Experts of a small language model.
Experts: 1 pick a token, a sigmoid router.
Training: 293M tokens, 9345 steps.
Below are experts of layer 4 (counted from 0) of a mixture-of-experts language model. Rows are named down (a neuron's output weights, with its number) and show model dimensions 0-191. Each number is 500 + 40 x the weight over its row's rms, rounded and kept within 0 to 999. Numbers have three digits each.
Before each expert's rows: "comes before" lists some tokens at least twice as common just after its tokens as in all text. This comes from a sample of Wikipedia text that the model never trained on. Tokens count by the router's weight.

# expert 4
comes before: " of", " of the", ".", " was", "'s", " and"
down0:595504530484513487564473504509535487520516487513471476517458498547486486570479424470485559512501587521451520505557436513544571476499489532514548453538513482505449437579485497431420574504528529539480583453538534444460553475462529541545474522507517477460566472507536462498475512493460514466499435407540556540478510524523539534502484492504468558543533556474586521505510466484500492492506474487478517448473480491428568519506554525560457450509508443493583589493509452470467416540527521471525464478539548419522472505528538493577544538583537503459525483481562556498460565506447502463
down1:466530510426489512479459447459458470508533376455496489556542492480437413459566528523489479460487493573475503513427520454519405540506545488508535544458454511486491486520540551559562511438470543421486513497515493534451547554484493509522549468554483559562519560475540495528526490526479524471508525454474545566519557495473508525386555516557514463512532585479509504479509563526523463454554528490456514519527497611513478505532494522505572535509483452460551542489482437504462555456464522513493506513436513514559469507467549457524446488537449547524495487457585571524524555495461477462
down2:479501618508494500511448504519488464512498537541466547501488504475509467518424489467541517492573451500493441435486497518532573532495521412578577556406513524482468553473519516509503507484492457474487522459504512467454529519437488515499526491487482505508466436544463488519531482493502513513525535476511516543528524542512566478496539565496446443541530465510459523545538526505552510470508520519513532439559425478538502517488512552528525474508512584573479532491561598512574460478469525427499526516557503526526485574492448493425548491510429440558471393510537400480623527433497521524
down3:535517467598526474547458446426498578484568527522474462502509544510488517522530502506564465464524501429444522436485428452496440493527475519478493537544507493504533531542432505502456494481463544434571444531474486549477448426502528472486472530510470525500446490533504486493564504460454503621531509502543543473602535517572464529459532525450569502504459467490469574522501468507430500515511506546485507529497522505491452493610523457537505558533552515465523462532467497526505425563470536483399478505491540441459504538552506504473522505562403551543513407534522498528516465490499489467
down4:483544519472514409494497523457366534493529528491428524438470445549457466458534572552431504482505506504459475511533466523493565455444432523494512553441521514500479489458449490514505528566514552453500494523430506535545496487442489492530501496526498476526486379600521442519456533501497555419564475526564532554494493537528474487435446441507444493466527530537436543442498541505491503537494488518440521550500518474457516500470488588476480507531502494579500475503558523524455525525492388546510514567489522422515485502530439439467488556524454435557508486552470518494497524492521485502
down5:454521518574472479510453482545511492581528502431521529458577431464472552503502509470538465501503498590472537448435436478520501497496499503415550499485458511542504491430444454498465447439505501504511490583520445460524513558488472570460421505468528466498439531484514527552460470485414460387479479503503518455493451496510539514467497506488453553469486469449448590494507490418491505485452445538490457472536423501600460541513468462460500548532482459467504520509454573496487501507456493470492572445503488457489479534455504523458537424434491464485478590471548521478522471568534512524
down6:469459484485483503492492547523530526557488580470460508523521562421481498472507557536535545484529541486538513507517556499478560549561412479491480501494452455563546488507515552468503493547588551476614559516459506489516498537514414560481492489474491463480572568504496546523493479524479503464458500574522536509446501522568533533611519524537489432441501468524469548488444525504525501494605552495537540421474625564508498508468523484553504500520456512569478478528548465485547575465478457474498540547530451546541492493430573483496496478510442515551476453464497488505539547513524506522
down7:410467456427538495488471490445531532435511492505493475485497512515485489437532483488501474491507474446536487578514500569488525558500511574437473424512475548398542486443520534438495582448453504502521472507515488412426473479541462479445460431500510435467493536499446542518531522481466527537497452440485465477451412498493474481549561485524489607482491447455495499514501520527480580515540414454485469594508521552538542578542507549521528461463499510512494460444505502473493485433529497543476450495556531518522469510487473456490528528518491490472534500559421431381480525497515519503

# expert 30
comes before: "ing", "ed", "ing the", "ed the", "es", "ation"
down0:502465462552492481457469461510460460517491454515457538456542532532493510606507524516540548568444473516502563530443547528509508535554482488480490517489453496517547506564493504556549412515391543474418512509476563484565478443477518509558539523484506497493430487521494483593485510549406535497575513503541520500403540474533553493493517480553461502499492499424471510499519490466534495482474480476538535494568498422464408463484569584469528552535500511493517529544485465421454511490506472475528556512476516502536515487527548564505524443517476480568487393447580434472509512507503500445
down1:491515479527474478513564519488542416473509599513479519492507515510528459484533459538495522509497509480540457494491522456526583470538511476509486445488500578488600537578506472542467520477535521376546496502527426509499486454561500494484400499519462436499515478511468524475436480540476526520484533482553581549447528442464548491586545519520540466506579535549568501519456510514521569526470521522466453393465519476480489490482565495461507552531516544485534467499572559542461538528488482432456534503501469473514539518406466426486454487473494537544389552481556494532505506456504520502
down2:520537545519563492427502460508467514503465544507537437512465493486486479519468516482471493452522506465564513507510538513419477443515474519592534504495504529456462482515426484421495554388495526519493529522497632459470562488496542430561476537482510459489497486465474463471521526430508505485496522484541495459466509517660518460459466482484518581494486498473556523447506437478462459556506479484498570509508460567516511520583465457530516466521492503462443558502463537543464517551481538539551453508460516432546438471549500483491494450473428470435517485483472402491568472448505468494
down3:476557522498542522489457513480529495525571422500487532491496536469501554458530442486459498525434498450480523471480546496569542511478478558505548475529506481460477446549561457554517509497478491482482460509441478551473539531526471468502552446492496455543496547482567521501531524557570534488513535453516451521486493513465472540535457505531569575516522555566492420502491513457525464496474524425576502525502586537443493518577551496519507469537568538426444513485577455507578569504515453578528651483526460448466520547444460460477496494507481427434496476427463536500508521503496549475
down4:495468529450513525485624478495463537416524441503510572520449463565442489481512557439504498500457474500512454505475513475509548510517521527555476517534498552595455558505486450512488549564494464486530568446550505403449471574451489441563509576528534510531443540491589451545456466494464453580467500428513512475508568549518454562485522495516484474533545529516529527504507525528479549514511447466514519481468557503460539472505525514522518459473562476444466513548558475475483535515531476561551502550454505540537490418484521481559490588452483500504530503550554425527523481470543567487
down5:503466536484500502433514513468566500429514506496429473584453480488513510503531510486454440510541514495445464514454524484521476427531497475453475585493557459546424570495501394497514532532509495544561436450458444530568517481532504505561449438447468539474534553466454515523541506473489530552509561517498548436484552532477425456492582484511495499433465478485514521447498474569553470493492464415504500483539423473425481485530537559461479541511477547555509530500493439489574434514566552549538543481456463480466438511446479432482544502490518532528459503462545478508532540577510548498
down6:455448503521517455528575588520455492463505514511468565491479458490483541474519550490506457541505579484533586473509484449466495500481463464452461566537470461449506482478499490480547568552473486558502496451510533483471554486555430568528474421547431546458471424520519582448490441530526545416526500482442500501537459515544526552455601472415492554564537496527465585553516526508511525516426496544517511537470445570572539518565554492500502461469478491493517564573458489494507528490482468520494481471487567523490541520527447546508497451518499502449499485547561464500478541506532533430
down7:496544484571509634480499520533547464472406570528481512503508514531449455559474510507495545411476491558506404508468529505519508509546490471553436501465502513519470531451516494454529462522551499488448587525478437550477444559459488523484510466568529519535510456510543502484509513571451532486522461551497511518510495514539526485482539525472453476415411500466537549463553521411461515474498472457506501525446444516477536488495534494521454487461451466574497596493577542484481554494482500510474549493430444466511506531524496511605471491515425498511511504474510462487492606438447482561

# expert 16
comes before: "\n", "2", ", ", "1", "|", "; "
down0:512466493534573525513468495529522548491468480392462511588502451512556508507484445462522505515530569467501477520554490524481424472467508482527456484524521444430392494576514513438473529461418540442449504480511520506488522475427509514450535443574453461500542517495565492520480404420511451462516456540503480467474492494519447603443498548500526577573493505487510511506513539515538488455487446530570490465477575490496545498506533557507464493480523499516460438516500453472508422604549481437502497468445499474464507450542507513529478509542540560527546470447511483425522502508438455495
down1:497500568484512493480511498492531511497437449456471510505506507458531484532507516472440563473464440545536442534520466518485537510498437473414529494446514492556456466544521480432528420549499473453572459485459541551460476550499552510478531454490500566561538510481446572523504446524499524538424513520485527537558522548445548465507598472425504544441517505476506495432568530509484536469484522446462480582460514554544504493574500506519513522466510479534450453524537504545515494525469481405540559523525542504593457616436499563510515576470496489518403487471517468527530504445491478527
down2:506547453540517522528507566488568467536478611408440500474483495550469553460495549484520549493476418472551452533565434479457453508521437535526524446570514494445484475462436456512469496504521477494488502546482467497463478515496383497526486483497516505550409430424512479529491554567560510507430492497509471521523519524498488555475506479521552554412560476457434538529522467460467480514459466499474463466465437537549495519522437568476470513452543521478530515507518576574507510511438501430533516567510507478419541456493561493516547498522499505484519501480509503496545612536491524518
down3:403528468490459450516556499547508504521462495537473519464530572469482493449527504506424473450529455499481585535445455459462521519470529515500493449445495502444482511522560500503522496474468521508490440484510539484541441463511495496492528526566516502412539524497549471538485461449515442562532494504515446560519399395544515429466550484499468470488563423510521445545473483524529474483516495494427438510509485436499531447577544529569448543424487499481460474493481462455430466373513487468550498517456546507441519566492476472489547503477458523478492540467454519552457424538461446507
down4:520535533519459450503560510430512600439424519499571562542522452524468467476432458509516520555426515545456441497494538506385489476480495480456494525463543449519567531543449530496497499499472501490440530498448466515487526558497485457454459478467495440553408496588528515533441533622542548471533464530479520455492452586498449524483516471459531514425454481526506465495538462490475508501499522529493477509431504522549495423511512474469474475449499479490497417384509511503475555467521468484511494539483459483570536553540507476500528518578481469554537524472467569509464478497469505533
down5:471516467538496565418576538468480516493523480466489472528549541459573507472564460519496536529509526477525511475484450447530526495438447457484462449534514485511532534457447490555494509571513518450522503513462505470479457457429446501454459502439460485516519550479497567516447486447523522461484412394489473612482491511442570453534517512457446503503585487546553525403465506493558541549520524456493473522509405529483475522463540485470546502584510519506516472408485448405491506523494442527471549544481512460495499498523519474567446493554474557473475508487507522539492474521476598473
down6:521535500519481536502503540560506543542487504431436494422479536547486493465487471547485478492489485430537537515537522425556585488494478483492446545537445502459497469557517464500597458529476447488465489487533574516590494482537565479544490531559455553429554439495478437510505552553548488547504500513522547502552584507497529516447483450423463526578502557524513476526484531502457430532479488508524475514551456513435446507503466506477566510500538521446542515483380502515498507517465483502476512485456434499445505441457518484562575454503490561477458473526546496505407456518561567542
down7:458551472498510491516434500498538548480460468470604522552513414486543474483492471517518466562584470567518479478529474547434453535521519534473506448454419497568515511522541519470456473449457478526561485493480531437463494520428495480471484513462573527472480467497510541534478456466541501564526493501543512520486472541559499546459525461537506524474484490584465511580489485452512461548562492510481558447549552446488584490428498444474434529471503515501547507559502520551438558499540523565461499483444497536531419558555559476495496518478486408519560482503507455528524588559439453478

# expert 14
comes before: "1", "2", "3", "4", "5", "6"
down0:533533519531483549547494478546515459493498534545445525484513537574499462450541568521544530495580481442440551453449492510427533474536509574531491533515512487432428504540535521428563439507486461470496503518552525486524425541490532475503527520532532563487478532518509568450495570552438404547559556543536581482447517497419473524416482549415484523456532502432499517446557471441482440476503551539522505494530509526488508477523498487505491552579504507503478533483513563421505491513563485515493498490537462495467526616493494509464496511486441461445448519442556547465480492487502511554
down1:582503499483480551545426536523526467528577432506605520520520484500505512498548534462502529518452524475527539539528469460554519588533452542533523503496475430474504459564534583485482471519436457542439438559462550457464503554493433506563502492544532475496585475501516513515433539515539390535485512607517534514462484533473485477537504469479501486495517450530564442462529504436500415536510440548551578516468532463522476486441514500494484539527470506465487463516529504478475510461508497528502522495579458579494469504504450553474545476476526532563488508449454493483542503499580431576
down2:450481533543538428456461511452440536478447580481524492497581421476431493500515498459506488536533526562482555497525564471530507538487513436494465606400487519481471501489537474532512452482497510476553498549512539568516504488490547492465519515451446477522593498501541492520583497486547546486524567586454458442475509450491548492543526492469490551522521603488515446517474426528580469470448537425416507520512494472495498508501446605472512495513520510460542484489458485501489454534479553524544520549474520520476502460489447518442492446458522535524546493474561500524540452416456531447
down3:487499527515462514502530498465504518419460556450477423506530564530581468489411488490520528565508488525547481501518453523484455437463541529464449480466523503573575419542489498484572516451474467523512533459457539503525500513478497498432525454517500482491466419449427416491492495488457473517541473582515461483521450489471537528493474554394428465483565420501471474524514498475454423499521482502513515497517510474469579484484525465493491506517380553503503538447440587489547525517508474454482459434490522409534469513492527466512535537475508510468506485474528478562482462453469490619
down4:570466504484502591534514467476446499481454503497507546520526482531529460461509544581453488447429511476499468622559491505503516516453514516479474484542518506505487485544468550532564516455541460546451459573539476462493555483547478556481393561498511504508501456465456499476476552506494522507467541445549523497549464521520510465483479469504490496457456493527603568512462557539490490544476544528459551523461577578538447475541537514416519538500499507465495471529483430528505542484524493440397469543536514511491471481527445527523532557475517474472543485604445467420534496486532604485
down5:491562551496496476547458516538582471529387444452475508476514491440505510469529511432526445493467560527561457583581543483511434494527450472445511571491513469492505481592470556520489463477508500505528469520514511530441495567527521478500562487502473456493449465471483489503509498507560513499449496490475458550516511449530449472521459436516516514538487448506511463480503461495488436517503526459523452402554516576400586519542484556480500556459480502502494436541497410553555506467493517469429563433510507475473562459545550554519547394476435522531518520477531520501522449511515528489
down6:578487493522533509466513459540493495458569560495517516468462451421475470434510537448457525473517467442491532430489498458465504497484472575528456495525489525456383538543465523464496600473496499480509476503470468518515526501501483442492451487516560528517482541494440518521437595416510507522470493487526525448474462485491467458531396534460488501510491566537448570497496541487525478462468555526523466544442570502511542504509573517562475504536428516477540490518504465536521524539539525431481414462540506525529465602511522520504484525575430515493520486488436463424398546569513527527
down7:522506511484498475564512419523446519462541426529509460473526475545486483428481497482499506507480472480504535496468571493497480481450444476458514491454471458514479532493479505493506564495520438414552456451458541476609385561523550438512474520530532494527586496465456526555460482459472464538563543532509479464522539521468530499524460505539499563497559536485537558533547571528454506409496463546461507530475423520546561459556513493552503477595487518540475542542508530436480489475499405608525465490489528515513498522511450494474531514505618447476489494494485540438482551481511533466

# expert 1
comes before: " the", " a", " to", " his", " it", " an"
down0:517552441545529470461452529497488490527467554508504454568530510471501485519547568484502458475489508504557484539433542410510489459472523566509506507569426469529511492489495503498511463478550483467508464420473498441564553513452520480446468521471564533439549537483491480482483491485558496484543517473560494521517539492451483518497532489454525531469474518474580453523477469498483535538423512569496421571485376518557470554485456541420521518487550557496511508490557556454505455537478512511540473454552526497475486513569423506550467529448528519509515515530471446560499418506456638573
down1:425565582471477517484512493563441468483479498500549530480440442489557496479467427469540495459519505523480480576519445518539519536468522458504491550482540470430555505523543484516443534534556491542547501583535520537523508420469535570483521485545495464515523543471467554501528513452555514476472536475517555475488458556380539544477542523447484480519563497498484503476517551481519475544503468537485556481432636419521420467569560492505530442484524457506484471513450499479516530476518483512526492534540486622524446490489548469465539500518442449437510517473429555520531464508512471520
down2:414542517533454495483545473478488467583489537503473494502543482548503531507566528502449487537471427501546544486504494421511471497520472550476550481533435507470479520508510514531496539472433475479516494492435569473566563417481480509466490491391505530510479558431504479503526617512537449537522534528524480509442519464466431480453468479456577494549452435489472528453479493493497526501481451510516565484512494515494538484519544484435513459519496584447522542549465479426567474552554470472541551470504470504465551562571446567425457512439503462562434538468446489530504492564473560515
down3:547492554532514460540444471485486508565502491540457538447449459546515497532508535481442586470517497501417570444461525496501557467522544515525507528434496506494503551568482442508496418466506489488450471460478526540517505534411474495481523516496496477496447519458524500528472501538420491507585524480478479468556437471530500475497557481497456518557508493443518470511526555504482446509421514457509510490549409481564507477489444501496493553496462549469455540481353495508522570514496548496516479508502432504510452500507558488427468511506573543505381550513507462515493462491471641529
down4:460489481534492585496527542487487551502480477578573535519504510469468521506490484517504540509501551558415482513490529538474395505457463418498443509540496506477522511467519511520501478589451496486491460523494428531451489517505491558504478459499462514476421465576512555483561504477542542470487522523489493478570488493536498556493506502493488498597563493549471522464517538523476509544618452539491482486505663490489467570478554519507547470563461455475487507504524514488480526462459534531462499447599593422483496444489509482575548527539535487453507481477438547461519547507467442476
down5:417475471525453518466460434535489450509451430543524505584505506536530440471532480531503457458511487493516434542528539562461508495558536489496525476567499524523535499509541517479547456569485538476519509597601507512402479518579453553483462443520526545421516504519504511524583468478529476515413503541454572508509452532480481550547549508520492464493481510477502588490477537550491522572598586530455490484514587550464503519479551458494481467472508450574457465526525519556507522461430549487514486478466536464475503534507498443502475524534530525477515480470484446459574506453487435484
down6:518477582504532585548553571509467514535533469533466435459525568588479520496432468513498477444406454473502535440446505483454534577466498519457525463513518452440504472605498508522537521512450518478478475479491484499533504523472542521554457515555517475458491496502520484507409493493444508470484552435504468548512561494489425475423525494496503503553489427530549506466439432472538491502510526465471479536468475483492444455497477544515528557459501545434491457466458488536557519622568505576538473473488494567440586471472583510488544478463495460481498484434527529513478487498531526540
down7:553490504547514469461476544623503492549493514473509520458540486515458542481550476413507524485520528497534541477464523459462476494522595497508477458475437533491535495538475498535531411394500556537423498533480531486530494512476528488476544428454541449503473519548475411497475516495539446487552465503563460480455520390509538472504461457478499524538508514451554413496460500471512533511408452491513530508477554475489457444499532436527473623488526498470427543512444474472446461510472502493464508473420545486424457482548427510484493507484505538495465544488454471562440453467477473471

# expert 11
comes before: ".", " and", " to", " in", ",", " in the"
down0:529459487465472484566509511588488505588482595541517504488474524500530549420496429551543536512558491510513503446518546490494533496526552473520539479463508483501446474508411497520478463494460439515428483586472483529520455461509422527492420469499502462475487472509485467427482465504531446422538538520561498561438568543532503490481471460437467488504477447468489543526496553483492583478432474534405483472496390505490537507526553557478467546521519506499472417484463554451534460566555467484479492448492472519452482502521457514408496473510438485481512536529463435516535495500576545524
down1:522506514484494493494480477486479485493443517542491539470499543541551536505481494577481498527428492490508476410480587531478503448488503465529441477513531488484475546570531452457524437321428475431480502470556477576531470533522483437470486527543547494512446500511474524521485506449476462514494526543440485462554498534565540503516442559496497525488537532518462490473525502560540470507465508462520454459504484569456423468504380555426468470466466498573465545477536504489494488475505524469485415518455453472507493498509476491480523521482468461452423494483482502364497554432493455510
down2:381533491470499486485523428479447498496484494576484451537503535443499491485518537616494459496469494500520406524511501513450490522495461510432540490461525464520518521504433564505540515454436526440568589457513480540506413555476489490526494496539511499493524522414478483473506519497437515458494550488502482512526487441489484519395520519505526522475529486492450602413562458515495411470592512509512523463513410586516467529458517546449550479564482499518520558486474519488455523489506515544549482513456497449476478547485528451489498506498500513491485524454568453521507591572429538500
down3:494600492562536563544561555466450556469521513510520477478515504453548519489541479581481515553520505454596491471478583516463479493429523512516484412393541543539473551537488480542451497423455523506478491496489506524515480557510481518573495388564441520514455518505469533520416506537495552449551492468446521552467487479486549541521507484549471534560451485544440526481458413428494499508487423522483485454491507473450529487519517511483532457426436465481474526482484526490414475540514498541594464467450461466563487534490466521464480466488524499497467514480521533543537502547444468507
down4:513494480478536470448460526498534531488504513516507535568550465488547543421498513444441520531509488527482504488470444522486450415508453510525497535559478470546462439509464486477498504466500495410525608512493487477515483493524493480540535487539522445431489634473471449507532554491504483565482469572491472563437473428540570480510467476457523442570461528541477448513529487439463491461442513494545592485468515512497552610476522494482476511531534545547475450546471543516525456527483521514465551408549493445439385513532520486570523457529541539505440494497511531495478464526449503471
down5:492471594499499519503440514465498450487472485459579541548491456492578484489500500533462541485520457511512511554484475462481476479560558548457462488448458543505495567526460559461536403460464524439547545559576534475523499528488481440548483540575507480547521504545482472532460503454448510455449463441494535478517510438527498485567523542448473431499615549505529468498448480457495595503493522447441511510498545468491465499429540513550481489510575525512507606486479460535473514467540544494541452484445537516535463498485546425506525473522602532472492519506543473540433497535429478470
down6:439555536508506503502499485443508489431550484455581529516475566501462530467455461512515449412526479537524484488514483515469465402459477469536516495521549463511510508399459511527575544535526573538514610544512431529519475428475496521482546469523458506489507491490496441476491502443516561529498505456500481474551443488565527464445552486541495550464516544530487496519452482514448512551522493474509491493512482488457476467470566461544492416537530494554450506593505491525477456545446529584435515564462511510511419489485511424504539507485552453435514498543556538462534537477426388493
down7:496446492546465512551504431473509448492468542524491504505468515521420485575525569519561488472469506473419510478407561457521524494519512448517487554541412562533462506492440481449540516481497482481534537496467470506507450499485446477508525543514483561438515507413573426492487568491513516537508443417490512480612585487481449528457479467482498424474510480516530456537563477512469549501478541469536461489437533521480504564506425518443493393464546470459457499491481489458470522444489477480495476520506517549463527494530488475577433475529464471558431454451435482499504539483554546554

# expert 28
comes before: "\n", "==", " ==", ":", "===", " ==="
down0:467570550475478459469443543526496553550461422478456484552550487469531518509474514486551499511422476490561551480552489525499421535444560464493501531519514502462487492517443581532454440527502531577424453536444438438466501468498536538480470474489518459467441485470509533445488486554551508525511467469473499463538497483539520409490503453459513491599491492509517487485473520469482521454425576539566456510465577508507548479419526432457550553549541506545526525451524428504574563521490480457560471445442502542474500526586519509525519507456484470525535504489477549449499550560444521508
down1:491454494523477488492592531492594508475405565514482494492481512453534475498464528558464465520491500457533546520497492491515501535476470522473489495527452481497576467500448523533469497563493601531486418516475538510616526495551423533506525377467449504568516481464516509451463467517517544474510533512499467548424469529437465493480518477496529525430479524474516571585499442455548558407527450524451478512508545562506546500497485483502495458464570606457476482483523442514563458423536495483501531541565506561470538491468470521495524456542495509449470539458518461458537509494498473444
down2:472470477399470469537526502571518538498579531534442405475570486496532505417462465407521493524469524488555535535510524468490586509546494480552530506549497556579448554512487545465450472431546508528480482511513524481522481572455512461527416555454535474544549506514483465449535504479533468514506448561510529506554510423593460536567519467495494446445522520466530439510525474501500533510436390487522493480437477448544545488556522515487471573497487504534497463506451479489483477487430529524539505529522496477463553476451540498501512504433510591516520523511481445502538516472529467591
down3:509482465464466475486448534441478530447503501504527570491547508505493440528462480478545509482487434525508430524481545417479511527550514476492480525547494501539514522531511392507487521498500484495534566475478443519482472499555478482541516545550521554558487494528551475490510513477373491438480571497465526497459495511457517476510529528615456482575525495544492517415566496480577582521532529404467528469529491535465508433517533553506474486431563497533519569519504431528592396505477435498430477518505515468477518503511551478520514468491477447554533416448544488469528534463525485565
down4:447467571500502492525550556477503528522469453509480541519516481454473463491471535549410519495510489415459560544497522445486497557439529488489464504458534501474515528523471454453491520455520496504545568447493508541543526498553461462487500569458534537495502482575407504554463546556482526442518543544518497509497482446542506449470588518479464483509527522514571488522541576509442503523484548447538547513522516582545489428541370552517445515478492447453474429463545488460520465556506431494514386438487469499551485413457532487481506511503538470518512530591458482541471457508519497518
down5:469441472543482474494459471535489546518532489452499482570453505560508496529499492470511540565485474540472445485536484524506563468528602431536465435493486492591567501506503440483518483514477497506465505436423548441502504457528440578528484511569501540545534498517517465569503456500465537549499525532463567498434582537445478509519409476531478529463411469478524531473562430444442463444553447485535482469504571515520527435514535493437521459425561449574461468463513478468544434496551482459536505492505498509513525552512439490496516485454531497586499447469434451503498483475509456470
down6:542504487414476596524425481483493483569491488471477499529504509494458472498496527407448464487493529450463493503515438556418518499534525487491508488479416492602557472489455451490479455464565494507432503450500466526535556605432528520545498518558502516499562503491509448515501511474487435450513526497495502497483463562477498417493471469536425543579460479466536409465492454495506431586499469490478525449444548451493523470500556482513505512547489471540492482416526461481545481483450535411525500462535536518488487497513511440480528442493532484501498532414536535568453542568497562538
down7:511585529513523465452473458526493458456572512508446509484476489495576578463593505485532496477483535499454467511421514513369573418472456449504447503521413467508496495523505494547533447446448493571414437445533557485486512485552536457463487495484503422464489531439474476472504495509490507538496482494556516468472409449454503527517519471562511486445554546468461442585465512506452480492454501567516499530472457458527517524499529513492493454500550453500446557505456516512489440530497530503495454496537504558472460560438534512499497534568550554516489581478512479423534483456441492511

# expert 27
comes before: " | ", "\n", " |", "0", "; ", "| "
down0:487487562544501550516487486473499475487437493516539510536461559544443474571509489474458470478544529462528477599603471522495494500593559502514429561476517491504499519514463511474515510483507559438534521509528475521531432382428506502523521466495551533470527469534508457475518482527514574475511562615544547463536529466550472541513567461528511600493536533521505442521551519430542571503471474453430480526512535462518513532572498495454483522538563567486540499518529454461543466511515514539547549495468578452469507541505550492509449504546468507496565451490582450495496510487526435535
down1:523529516450443446582504537549519556516507477528542525466528439525519465449418451556526445439539507508485526558489523535556470532451508589494517545510539526492494442481519531502485475453514476540535504501501480386457486500445505527448472629491499406538508422524505549518533533536485519494453462448547478495504446465503450536463505491442485524394456547582602466521545500529476469534472589516539563471517538511482541480506522532513542540459476506441523532534466502448463456528515485535510422453557506463576507483567495518531520525499497476486541555465527481528459484508559505527
down2:489497540511497493473491481415489504441511446550531525559471480436535518490508541485467486525479595464527535463445472549520466493509440433437552580489533374565573452510498543513548529465507585487485484544491449529532557480508479465471450522531527583534466483499452533483474561463528476457477508495509619499467493437498494474521493511494529493528473508569447439514503492543558547426524470514509506472476539532460527523516503481478458484514447483505499532501557417498482468414481555502519439470629545482490511459588537552493513469567537496477488554449466465511439520507482494543
down3:533560502484540563370634493473461577519510511529425449526506572469473549494566578483467485474444502478518491526503494504535469516463451420472552499408505528515506462536484564552477554514498561468581446580525533473470559563455485557523488491546524518491524519540505444530553538499511485489514592481449502579554476543503442444494534474495463572474467532482490452500519489532505484505527546510489549513509499524576487495552465553472555429488443503508520490509525444526493463506482478465511589560443479494476466514505549591492497494535508513481455508471475454488521473526479534472
down4:462466530476493558504469514450481492545429510493440525532461465504477523516476507502488583479491514513486514598481472505413457404503535469470458525482456563514555472499514506456477548484512547439561537473473485514421594439496447545570473499425480499428487532454502489475513466487495481467519526522459463529465485486491528427499508537529491506566535548521459428409452527485533562503501557457513478503559450563563518485465466472521545521518497540500538468468492479536486431461446546458525447402505451468523496534538418525473535601525543467472531492542452501603513447538487500462
down5:545511516409445477524460492519519508486563473484487495565466538491442529543486470464485542427473534468508491514473496544471502492499516517513513522493501423491483483497482483496450546500452496431545491466567482506426491558453450511551495468589506476512483447448504484561500445509509497516507475515551542455592511553523501559501501501525581423485449561456478472430512516442452584505451543486467542405490418500476510476532495549489517561512488544539496549523576520480496441558525588489423508511552497485507468540469446516501465539460464518561488463526431395509528508522475630513
down6:496522552503507448563441525504551495484491494524531500510433514420464440503502536502544463429533561482457480542504500565514477471621530507494453557470473490422559490530576460543411521484448545435506578532490523549492571508544489459498493502527458514545514458479480530511487452556544500496492500400533487515485542529462482523511492462505559470481487555572426567442525475502500541537518504518517553437561494454524517510488560474458499473528517517441524523544530443523466494465486411486509527550502525582500497488489408554464505537478437594499433544446534523502485519461523581523
down7:528530477482577494486518566488463593429534497482516533528459481471501422453472446514523461483550521496452524521547447527495421521424477515501448498500491494518554427509541555476523502547489490522521449542479516503461489533468502447486435433565484442419430465537488503521490453479474522512515536460502511498553496541489550564480497471476482488544550493533519529512443578496438455536593483543475470535535607509469500484495516464581469548480476441540519587512450528524443528537510470599538525430447524473491499518475497462506569562494474431496542449491482478486505469476435390510